{
  "n_layer": 9,
  "d_expert": 96,
  "moe_layers": [0, 1, 2, 3, 4, 5, 6, 7, 8],
  "balance_loss": 0.000394,
  "lr_router": 0.000777,
  "norm_eps": 1e-05,
  "tie_embeddings": "early",
  "lr": 0.01,
  "train_tokens": 761300000,
  "dataset": "wikipedia_en"
}
Below are experts of layer 3 (counted from 0) of a mixture-of-experts language model. Rows are named router (the router's row for the expert) and show model dimensions 0-127. Each number is 128 + 24 x the weight over its row's rms, rounded and kept within 0 to 255. Numbers have three digits each.
After each expert's rows: a language model's description of what the expert responds to. This comes from a sample of Wikipedia text that the model never trained on.

# expert 23
router:120171119125101128105149138127151145093133140155129152103113152159098142167144059150134142112163136115124137079133130131125146165095192112143136104147141147125117097152169109125137107128142121126098147084076134121139149121133120073134155150116192147166186101129118126149110119122141106098145129122102140121160121112121153106151099181109125099111148104113144157154111122095129129148111
Hyphens, prefixes like post and trans, and capitalized name pieces after initial capitals, as in PolyGram, DeGrazia, present-day, postcolonial.

# expert 34
router:123130110121150124146123094128158141151136136118138141172116145117122177141173125180118112105126112121097127141176147096097129112098143101117141089107158116068104153124150127163125118110152124117111121100116108142123135150113104152158144105154174075141090106100107154147131144155152091103125131069129177132115103120090162104125142138138107144128085100173117122101110110127096099095137
A bare space token, typically before units, bullets or daggers in infobox and list text, as in 51 sq mi, 10 nautical miles.

# expert 33
router:121146132162130153087158107137177150161110125155145161139165127134130116186146087103106151154107136170133125111140148154104130121195124139113104122098127158102106157113086105136093132109150090099136108159116107093088133124164146145159147110128170115127108172145152118137147161172134159132167079131110155137130143105137147136132135111087123148135129123133116087117107096155152115127138
Short consonant clusters early in a word, after a capital or space, such as S-m-urf, El-br-us, Ra-sh-idun, E-sh-kol, and the word am.

# expert 29
router:132105151115151173112134131125104133119143139093131091101145164109127154104128104154153128136146151103147157123120147144099130085145126108087125173108139102114101115137148095132124118127101159144142177117107139118148078158126133104103183108180097136123158101168143100161135104117122135104114148122088154159152103137110106081132173126139129140125092098118103171116117147084173106094127
The letter o and o-syllables in Romance, Latin and African names and taxa, as in Dumbo, Colombia, quo, Awolowo, Ceratocentron.

# expert 26
router:145131166136098145150107131157101102138152138111104119099099161131139106106126134131082120134150135120111124144149165147106139114115091116127121177159172141105169132143114082174091126129093121174102143123105155121117140171107099140134126149158131107177135143159142119097136127145147152125103141111104084096104153141148087176101133187101092127159101128119157167121117151117127106129160
Accented or special letters and endings inside Slavic, Czech, Romanian, Turkish or Spanish names, e.g. Jiř-í, Machá-č, Filipes-cu, Jim-é-nez.

# expert 5
router:086176142157133118105130101111157092143136156103087085118138166116108136138159128110166111110156148117145162148095112113144111116156087102111114154123170135084140113090115151091115103124121150137125122146124148125144107156116098122098105094102154149140116086122159098154136151149115100136132119122136101105148096131118114148154159128135091159098185109119164127141107177137149148071131
Mid-word syllable pieces, mostly ri after a consonant, plus car, tri, do, bu, as in territory, writing, buried, injuries, carried.

# expert 25
router:140126140123149126113114134171114093104147125143142120098124087141097088147156133098155086107149080097137145126132121084090154096120110122167120164111117139114125146118090105119147178132106107161141152109137154106134099156119081115120178100166147148129147114127138107145116149144135140120073128106123152131127131099132153130164143101083127089158074119155110150123140195139108117137118
Vowel-final syllables in Spanish, Italian or Hebrew names of clubs, places and people, e.g. Cuen-ca, Napo-li, Macca-bi, Mar-ia.

# expert 63
router:175098130107109124131143117154127115130126145132124112118155130144151149135147096108141122101078132085098121134199139089103128139140066144129132166101157147088125112114106117088129149174132081129125083175130108113151137132135158164125152100125118096144172132159128106121122168114096145136153112183163149105136123136144143102185116127138130106108145119135092136119141142085140125107143
The th ending of ordinals before century or Army, such as 20-th century, Ten-th Army, twentie-th, plus th inside names like Carmar-th-en and Ca-th-erine.

# expert 54
router:142134135178135103077121096087159142152140184111117134122130160150099106157157135093150118107157145127159095155115154114128125097140143097122109136107124139097166096147146119142137107148106137128144148074096154120149123166109131122145146102147178134140140150136137097159164098117153143113121123171077131137153097096088083155134169148119145124123100132115115100104096116097120126167140
Syllables like ho, hi, ub, ko, ō inside words and foreign names, such as neighbor-ho-od, Sok-ho, Kon-ho-la, S-ub-han.

# expert 9
router:107136131141124141126122135139122133079148124096120116120116116156103135136086076083165106132122118101140111105147152110134126089100126140154133184107163120166135107117123128152113111098124112107112111099093153116130109102149064103160146144110152159133095116119134082127162133194102119113140080078107113136106138124132149160155115115141114106163156139130181094116125175136112134128096
Word pieces of first names and surnames, mainly in sports result tables and credit lists, such as Bra-d, Bu-ddy, Bo-b, Ro-naldo, Win.

# expert 60
router:148142162158110172125106101169110092117120118133117134145147127124105112120144103113108138155126130172157137165122137142060102119137121116095102146169082190130115137112124095138114137112124134129158120119099111108148080123132137143102137108089138141138114121104146140126170134158178131112162124114140107118112158147150078156146139168076112127090130186143155142136095137119146131170147
The letter f pieces and accented vowels inside words and foreign names, as in gén-é-ral, Ólá-f-sdrápa, of-f-season, def-end-ing.

# expert 45
router:119122149131108146113159106105081119116151109122108106129131134092157102101176112097117134095106106140093091152131126131069109140134142139169123159118167111120104129149146085126158164145150081143126154112152135096129118117186135114135190124095152138114073145114155114132130128099124143131113145144068127146127095141147145165157141125105107113117160159113172112142136103137148153100104
The piece st inside or after a word start, plus adjectives like most, First, Grand, late, such as Ga-st-ronomica, In-st-itute, Cry-st-al.

# expert 53
router:148097145143168118129111156148133125109164148103149083118158131115170109167124128134077140122178101142141111127163111111111160105100093130139125152094165110095137123150111108149116102103104083136145115116150148134127135140104148176144177103170137153128151155144125121131104153148097132105166151145103115146183116142103144139139167165138118108115117094077129151125126163143142113166095
Vowels and syllables inside Arabic, Indian, Mexican and African names, after pieces like Ma, Sa, as in Damascus, Guadalajara, Coahuila.

# expert 28
router:145102105140121148112092155136096094125141140143142093090143128125175160140125118140152110148158136143154111108140128119106098122111136100156093120113144109072080109153119114117150104109112117140145146152116122130146072169126105171098178121111124100125193105144141092095161140117086132130139155099097110180159104145108105152149133159127102126153136100103101137118098098139122128112096
Single vowel pieces, mostly u and a, inside foreign, Latin or taxonomic words, as in Lingu-a, Melale-u-ca, gen-u-inely, Analect-a.